Weights of a small mixture-of-experts language model, trained from scratch on English Wikipedia.
Experts: 96 SwiGLU neurons an expert, 2 picks a token, a sigmoid router.
Below are experts of layer 2 (counted from 0) of a mixture-of-experts language model. Rows are named router (the router's row for the expert), down (a neuron's output weights, with its number) and show model dimensions 160-319. Each number is 50 + 10 x the weight over its row's rms, rounded and kept within 0 to 99.
After each expert's rows: a language model's description of what the expert responds to. This comes from a sample of Wikipedia text that the model never trained on.

# expert 30
router:40 50 58 37 60 49 39 69 50 45 49 46 66 46 48 43 67 65 32 38 68 36 65 65 59 56 49 40 51 47 28 41 49 42 72 53 42 33 56 61 62 63 65 53 44 33 61 54 45 57 42 42 58 56 44 47 58 45 59 62 35 52 68 43 67 48 65 46 44 54 63 55 50 47 56 44 50 58 57 37 72 56 59 69 38 44 56 63 53 41 59 39 52 51 53 38 53 60 42 47 50 41 45 63 55 40 61 36 59 48 44 47 63 53 50 79 57 57 46 56 48 70 53 59 63 19 44 46 51 38 43 43 50 47 42 39 50 45 41 59 45 47 52 54 42 41 65 35 60 38 49 40 50 51 50 41 52 68 38 38
down0:54 35 35 73 26 41 56 36 45 47 49 46 62 42 47 62 52 45 44 45 51 53 42 72 68 56 47 52 43 54 46 47 45 57 55 45 74 51 48 50 58 70 46 32 51 65 51 41 55 35 61 60 34 34 30 47 56 44 51 54 52 39 59 50 36 47 50 49 49 50 60 55 56 47 51 52 38 46 49 63 50 32 43 71 41 51 59 36 40 48 26 62 43 32 57 37 45 55 52 61 45 55 44 62 49 29 61 66 44 48 26 56 27 59 66 57 64 46 60 41 43 56 68 61 59 51 37 38 25 54 38 69 54 49 32 52 43 70 45 48 36 45 37 56 62 50 63 43 41 36 42 50 49 48 51 42 59 58 56 32
Infobox field labels. Field labels and table markup in infoboxes and tables, like Genus, Leader, office, Website, Total, Born, ---|---, and byte-order marks.

# expert 22
router:60 64 38 44 36 40 40 40 55 53 45 40 39 42 60 29 35 78 40 44 50 46 44 62 55 54 41 69 60 65 46 45 36 43 52 43 56 49 60 65 48 45 48 54 51 52 49 55 38 36 46 27 59 54 39 54 52 63 52 43 38 39 63 42 44 50 58 43 53 46 56 45 48 45 38 39 42 62 61 48 55 54 55 58 54 36 45 35 49 56 51 50 45 54 66 42 58 54 58 49 37 54 42 49 60 43 53 57 54 44 66 59 45 53 56 55 73 57 56 48 53 62 67 60 46 47 71 40 50 41 54 48 11 56 51 51 54 44 54 60 52 31 63 37 52 44 63 51 49 42 45 65 51 47 57 41 43 45 53 59
down0:57 50 42 43 46 43 55 43 69 56 38 78 58 48 50 45 41 64 49 64 48 53 47 53 45 49 52 70 45 46 51 52 63 56 51 39 55 50 71 49 54 57 80 54 45 57 57 42 42 52 51 56 50 49 43 52 61 39 45 21 63 35 47 46 40 36 46 55 41 66 53 57 61 44 61 34 51 45 59 47 53 58 49 69 39 73 33 56 48 53 34 66 43 52 32 48 66 51 55 50 63 64 65 40 68 43 31 42 52 51 62 32 63 51 52 47 44 33 43 61 37 26 57 35 49 28 47 38 55 36 64 52 33 59 36 43 65 43 51 60 31 55 57 65 43 58 42 44 38 42 58 33 47 43 53 39 43 52 47 46
Prepositions. Prepositions after verbs or nouns and before a noun phrase, such as of, in, to, for, by, from (Due to, Out of, Gulf of).

# expert 25
router:57 49 35 35 53 52 41 42 43 62 45 49 66 65 45 46 50 63 47 44 47 51 63 67 72 55 44 45 53 59 41 32 45 44 61 48 55 53 48 52 52 48 43 33 57 41 40 40 32 36 46 47 57 54 45 35 62 70 57 47 38 44 70 29 51 56 71 56 62 43 62 50 36 40 36 42 36 61 58 27 49 43 61 66 51 53 54 42 52 45 44 25 53 63 74 37 69 64 66 50 57 65 29 55 63 50 52 62 55 20 51 56 57 52 56 60 54 49 32 53 46 60 63 59 54 64 40 42 44 58 37 40 48 38 47 46 53 62 39 46 42 43 58 50 41 47 57 58 70 58 35 42 52 52 54 38 45 68 42 51
down0:59 48 68 44 49 45 43 42 35 52 47 49 47 41 46 52 31 26 58 42 34 57 54 41 51 40 35 44 45 35 46 51 40 67 60 62 53 50 48 59 54 43 67 64 59 53 61 43 51 61 39 31 58 66 40 69 75 37 62 68 48 47 35 51 58 60 41 54 37 53 75 47 47 64 58 53 56 51 54 52 53 45 59 51 49 71 57 51 26 48 58 69 53 52 43 50 52 53 56 45 28 47 44 44 64 44 57 62 45 51 54 43 46 40 55 53 45 41 46 37 44 61 53 52 43 39 52 54 45 73 49 53 55 51 45 56 73 37 31 54 49 32 65 47 58 56 59 55 42 42 50 53 50 57 24 55 58 38 56 40
Month names in dates. Month names starting dates, mostly in table cells or after on/born, such as August 15, September 10, December 2017, plus other table words.

# expert 31
router:63 44 45 42 51 39 46 48 47 40 35 43 58 72 40 42 46 63 58 37 53 54 77 63 65 59 46 37 54 63 33 39 41 50 59 64 34 40 50 52 40 46 58 45 72 44 54 39 58 43 39 36 32 47 43 40 54 52 47 56 37 37 62 23 45 47 56 49 49 56 40 57 53 44 43 46 53 73 50 51 67 49 51 60 46 52 49 59 51 48 53 54 48 57 68 47 52 40 55 66 53 43 42 53 59 41 44 53 41 41 59 51 43 40 47 66 55 57 46 36 53 66 58 63 70 45 49 44 52 46 53 36 45 40 43 28 76 62 47 38 39 56 49 38 45 32 62 69 54 42 47 44 51 43 42 47 62 50 50 49
down0:44 39 46 44 40 54 56 55 52 57 56 44 47 28 34 58 64 57 41 47 38 63 47 27 59 50 48 60 66 39 60 28 59 54 60 49 60 49 55 54 38 48 59 57 61 52 44 48 47 64 56 49 34 53 59 46 59 51 53 44 59 49 59 47 49 53 70 73 61 47 42 54 49 42 34 46 40 37 72 58 42 46 52 50 61 63 36 80 31 45 59 67 47 55 40 60 55 27 43 50 41 47 43 42 48 68 57 56 38 27 63 49 43 49 43 40 57 59 48 48 39 49 60 60 50 53 40 63 41 65 53 58 48 62 59 49 50 33 53 50 31 50 66 69 43 40 55 62 57 49 55 44 45 67 54 51 48 49 37 52
Coordinates and units. Degree, minute and second symbols in coordinates, unit words like km and mm, ordinal endings (3rd), and pieces such as Sant- in place names.

# expert 23
router:50 54 55 52 46 38 47 69 29 59 56 37 46 59 53 41 53 66 55 42 37 29 59 50 60 57 56 56 61 53 46 44 33 41 71 31 49 41 49 61 53 64 44 43 62 41 44 48 51 43 40 37 48 58 49 40 47 39 57 54 45 45 59 33 43 53 51 49 57 56 41 46 39 54 75 24 52 58 48 56 65 61 48 59 60 59 48 70 76 65 47 43 65 51 55 52 48 36 42 66 52 69 51 65 53 52 65 44 44 31 55 59 56 46 57 67 56 46 54 35 60 59 57 50 67 39 48 39 30 43 44 50 39 46 45 54 56 56 58 57 53 39 52 48 60 43 55 48 59 47 45 42 45 40 39 52 48 68 40 45
down0:62 26 59 56 38 43 61 50 64 44 70 49 53 70 45 51 27 43 59 50 58 65 46 40 53 50 38 46 47 53 38 70 59 46 43 58 47 60 32 39 46 58 45 56 44 49 53 53 35 43 39 44 52 26 52 57 33 77 43 48 52 72 44 45 67 56 51 46 39 56 54 53 59 38 42 66 63 31 41 61 46 60 55 42 43 34 85 44 64 55 46 67 42 49 54 23 38 52 49 53 52 51 51 53 53 52 49 41 51 56 50 53 46 55 47 50 38 48 32 49 55 55 48 53 30 55 49 36 57 54 55 59 63 56 40 54 57 40 47 41 36 47 42 50 39 64 62 57 52 36 53 58 52 53 45 43 50 48 42 58
Year digits. Digits 1, 9, 8 and 7 that start or continue years and counts, as in 1997, 1758 and 1919, often in citations or tables.

# expert 12
router:46 53 41 50 55 39 44 60 52 36 38 40 46 55 35 40 51 55 35 50 53 45 49 60 62 59 49 57 60 63 34 46 62 52 51 57 43 63 55 55 40 49 60 45 50 41 51 39 41 62 45 49 46 67 38 52 50 53 50 47 47 42 53 50 38 63 43 68 57 39 64 44 43 41 42 33 38 56 59 38 62 59 62 56 73 61 52 59 69 52 35 36 50 33 54 44 63 61 68 32 45 44 24 52 58 60 46 57 57 43 50 60 38 52 59 56 53 50 53 50 51 71 61 64 61 64 52 38 51 50 57 39 57 47 32 42 54 42 42 48 49 36 59 45 55 31 71 52 55 49 28 40 51 27 49 54 42 43 51 41
down0:53 48 57 56 62 52 52 52 51 33 53 49 32 60 43 37 50 40 38 59 53 42 71 43 58 52 50 54 58 65 58 64 62 47 50 52 53 76 55 53 45 47 64 50 62 35 44 47 48 39 40 46 50 52 54 55 60 48 57 53 47 64 40 51 40 56 68 50 61 53 41 42 50 53 61 45 30 37 59 37 60 54 42 64 56 57 52 54 63 49 45 31 43 54 42 38 54 43 56 40 59 67 35 49 31 43 47 40 56 36 47 56 48 43 69 32 37 69 36 65 51 45 39 56 32 34 49 35 45 47 51 32 68 56 47 64 52 44 46 52 52 55 68 49 38 37 62 47 43 27 48 30 52 47 57 39 62 51 41 62
Topic nouns, sport and film. Common nouns after the or a in sports, film and institution text, such as season, team, game, club, film, University.

# expert 29
router:37 47 33 40 43 41 44 52 37 43 46 41 51 48 40 33 64 50 47 42 44 53 52 60 65 70 38 51 46 56 40 35 55 45 56 45 50 47 59 57 32 59 45 47 61 44 49 45 35 37 45 31 56 62 42 55 54 40 56 55 39 40 41 38 56 47 51 53 59 47 54 50 52 42 54 40 49 79 86 50 67 43 39 56 57 51 30 69 58 49 43 57 48 51 46 57 53 39 48 67 52 47 33 56 52 49 47 49 56 41 64 43 56 62 56 58 74 34 53 70 48 58 55 59 58 37 56 32 38 56 49 26 36 52 50 57 55 54 41 52 56 51 63 43 66 24 67 60 44 52 46 53 46 45 46 57 64 46 38 47
down0:51 42 51 50 55 44 59 53 51 33 46 39 65 48 47 48 44 36 56 48 49 51 56 53 54 58 38 47 56 41 43 47 47 50 49 60 42 41 40 65 46 41 50 37 51 55 42 31 41 53 59 46 40 49 44 51 58 50 45 58 56 54 50 43 57 35 41 42 34 31 58 41 60 37 35 51 56 45 43 35 42 58 31 49 58 50 47 74 56 56 39 51 35 42 52 41 59 48 46 56 58 52 43 55 17 37 54 72 53 62 61 54 67 47 40 64 36 42 39 56 34 52 55 58 63 39 48 56 47 55 70 45 45 59 55 41 58 30 63 65 50 45 56 60 54 45 47 70 64 55 54 45 62 50 59 54 51 38 36 62
Initial capital letters. Single capital letters or short capitalized pieces that begin names or words after a space, bracket or hyphen, such as A in Abd, compass E, W.

# expert 8
router:34 33 42 54 55 36 35 58 47 48 47 34 38 49 40 39 44 59 40 41 44 52 53 57 66 63 36 53 73 62 41 60 49 54 34 43 53 49 60 43 39 62 60 48 51 43 74 47 39 53 53 39 48 61 41 60 52 43 51 49 51 60 44 52 57 46 58 55 56 53 53 58 30 38 46 43 42 58 46 35 80 51 60 74 54 62 35 74 62 36 49 46 44 48 48 49 68 56 45 48 49 46 44 44 66 40 43 54 64 48 56 47 34 60 56 52 46 35 57 56 46 61 45 52 64 47 58 36 39 51 52 34 37 62 41 42 66 47 58 41 62 50 58 54 53 53 64 46 60 41 31 56 33 50 51 47 49 41 55 61
down0:58 51 36 68 52 55 47 49 64 54 41 42 55 50 42 35 60 45 39 41 63 53 36 41 35 61 49 45 42 48 64 49 67 41 42 54 45 54 57 60 48 49 37 51 49 51 45 45 68 56 52 47 63 51 48 44 44 51 56 40 41 44 49 38 56 50 45 42 36 64 45 37 24 35 34 51 50 55 56 65 42 48 43 49 36 35 40 40 53 48 56 47 40 43 40 53 52 34 62 49 55 53 48 57 50 52 47 51 34 44 32 64 42 37 53 49 69 56 74 57 72 50 54 52 60 54 55 44 47 53 54 60 54 31 52 56 55 49 48 41 58 39 38 41 56 36 43 22 57 30 59 26 56 47 63 60 50 54 54 48
Zeros and twos. Digits 0 and 2 inside multi-digit numbers, especially the 0 in years like 2009 or 2024, IDs and table figures.

# expert 9
router:45 44 51 48 62 49 37 48 65 66 41 38 53 46 51 39 64 52 46 36 48 44 46 66 60 52 49 42 52 62 38 37 41 29 56 18 57 44 55 50 37 61 48 42 64 53 45 49 40 47 48 41 57 46 45 50 51 43 49 37 36 45 46 43 36 52 63 64 42 43 39 51 41 40 51 26 47 62 49 38 57 40 50 65 49 61 30 54 55 64 48 56 64 43 64 43 57 42 51 70 50 54 49 64 56 34 47 50 63 45 53 45 41 41 48 51 55 73 53 39 53 51 64 69 83 55 54 43 53 61 29 45 55 48 46 49 45 60 41 47 35 45 72 54 64 38 60 37 48 27 61 45 49 28 57 56 59 45 52 41
down0:53 48 35 49 57 49 48 42 43 46 60 55 25 43 62 43 51 38 47 41 51 61 36 37 38 53 70 51 55 45 52 44 42 69 49 35 34 51 41 50 41 52 52 45 38 43 37 49 31 58 43 35 35 49 57 55 50 45 59 45 43 39 57 64 28 57 30 60 51 51 38 53 48 48 48 42 63 44 60 62 53 64 34 56 50 47 53 59 50 39 48 59 61 68 31 54 60 54 53 53 46 37 39 62 52 54 54 64 52 43 38 52 38 30 44 47 48 40 42 38 57 53 54 48 45 47 41 56 36 54 50 49 49 40 22 44 46 48 60 52 53 58 41 56 57 38 59 32 43 45 48 62 27 45 54 40 39 51 39 35
Nationality and place names. Demonym and country endings (-an, -ian, -i) and words like American, German, York, Carolina, plus apostrophes before possessive s.

# expert 20
router:57 50 59 24 50 44 42 56 34 46 56 39 53 46 50 50 33 57 52 51 63 56 59 80 60 56 60 53 53 55 44 55 34 40 39 32 45 44 49 64 35 43 41 48 52 43 66 47 45 36 46 38 41 63 47 53 41 46 53 38 51 51 55 52 68 55 59 41 65 62 32 53 27 31 33 37 43 61 46 46 52 61 54 46 56 55 38 53 63 56 53 36 47 35 55 57 63 51 55 58 46 47 25 63 71 50 46 57 66 35 43 37 44 47 53 34 53 55 48 51 42 49 47 68 64 59 57 59 32 67 48 41 29 51 45 45 48 54 49 46 48 29 55 34 61 48 58 56 53 56 32 54 31 31 38 52 41 49 28 51
down0:47 45 36 50 48 60 53 43 65 58 56 43 62 37 48 51 49 58 40 70 58 50 57 62 62 47 70 51 49 45 70 45 51 59 39 44 38 34 44 49 34 42 53 46 42 54 38 38 35 38 29 72 53 61 43 56 60 34 45 39 58 56 56 60 46 49 51 57 62 33 50 46 49 69 59 55 45 47 50 31 56 49 50 55 42 56 57 55 56 58 38 51 33 41 43 74 54 50 47 38 53 44 34 52 34 42 60 32 41 33 73 51 64 48 26 35 51 58 58 21 70 33 41 50 45 56 30 51 39 47 50 47 49 71 69 46 44 45 69 42 45 42 60 50 56 44 57 54 50 37 45 53 44 45 67 48 49 52 65 28
Articles and conjunctions. Function words that begin noun phrases or join them: the, a, an, and, or, his, her, she, often after of or in.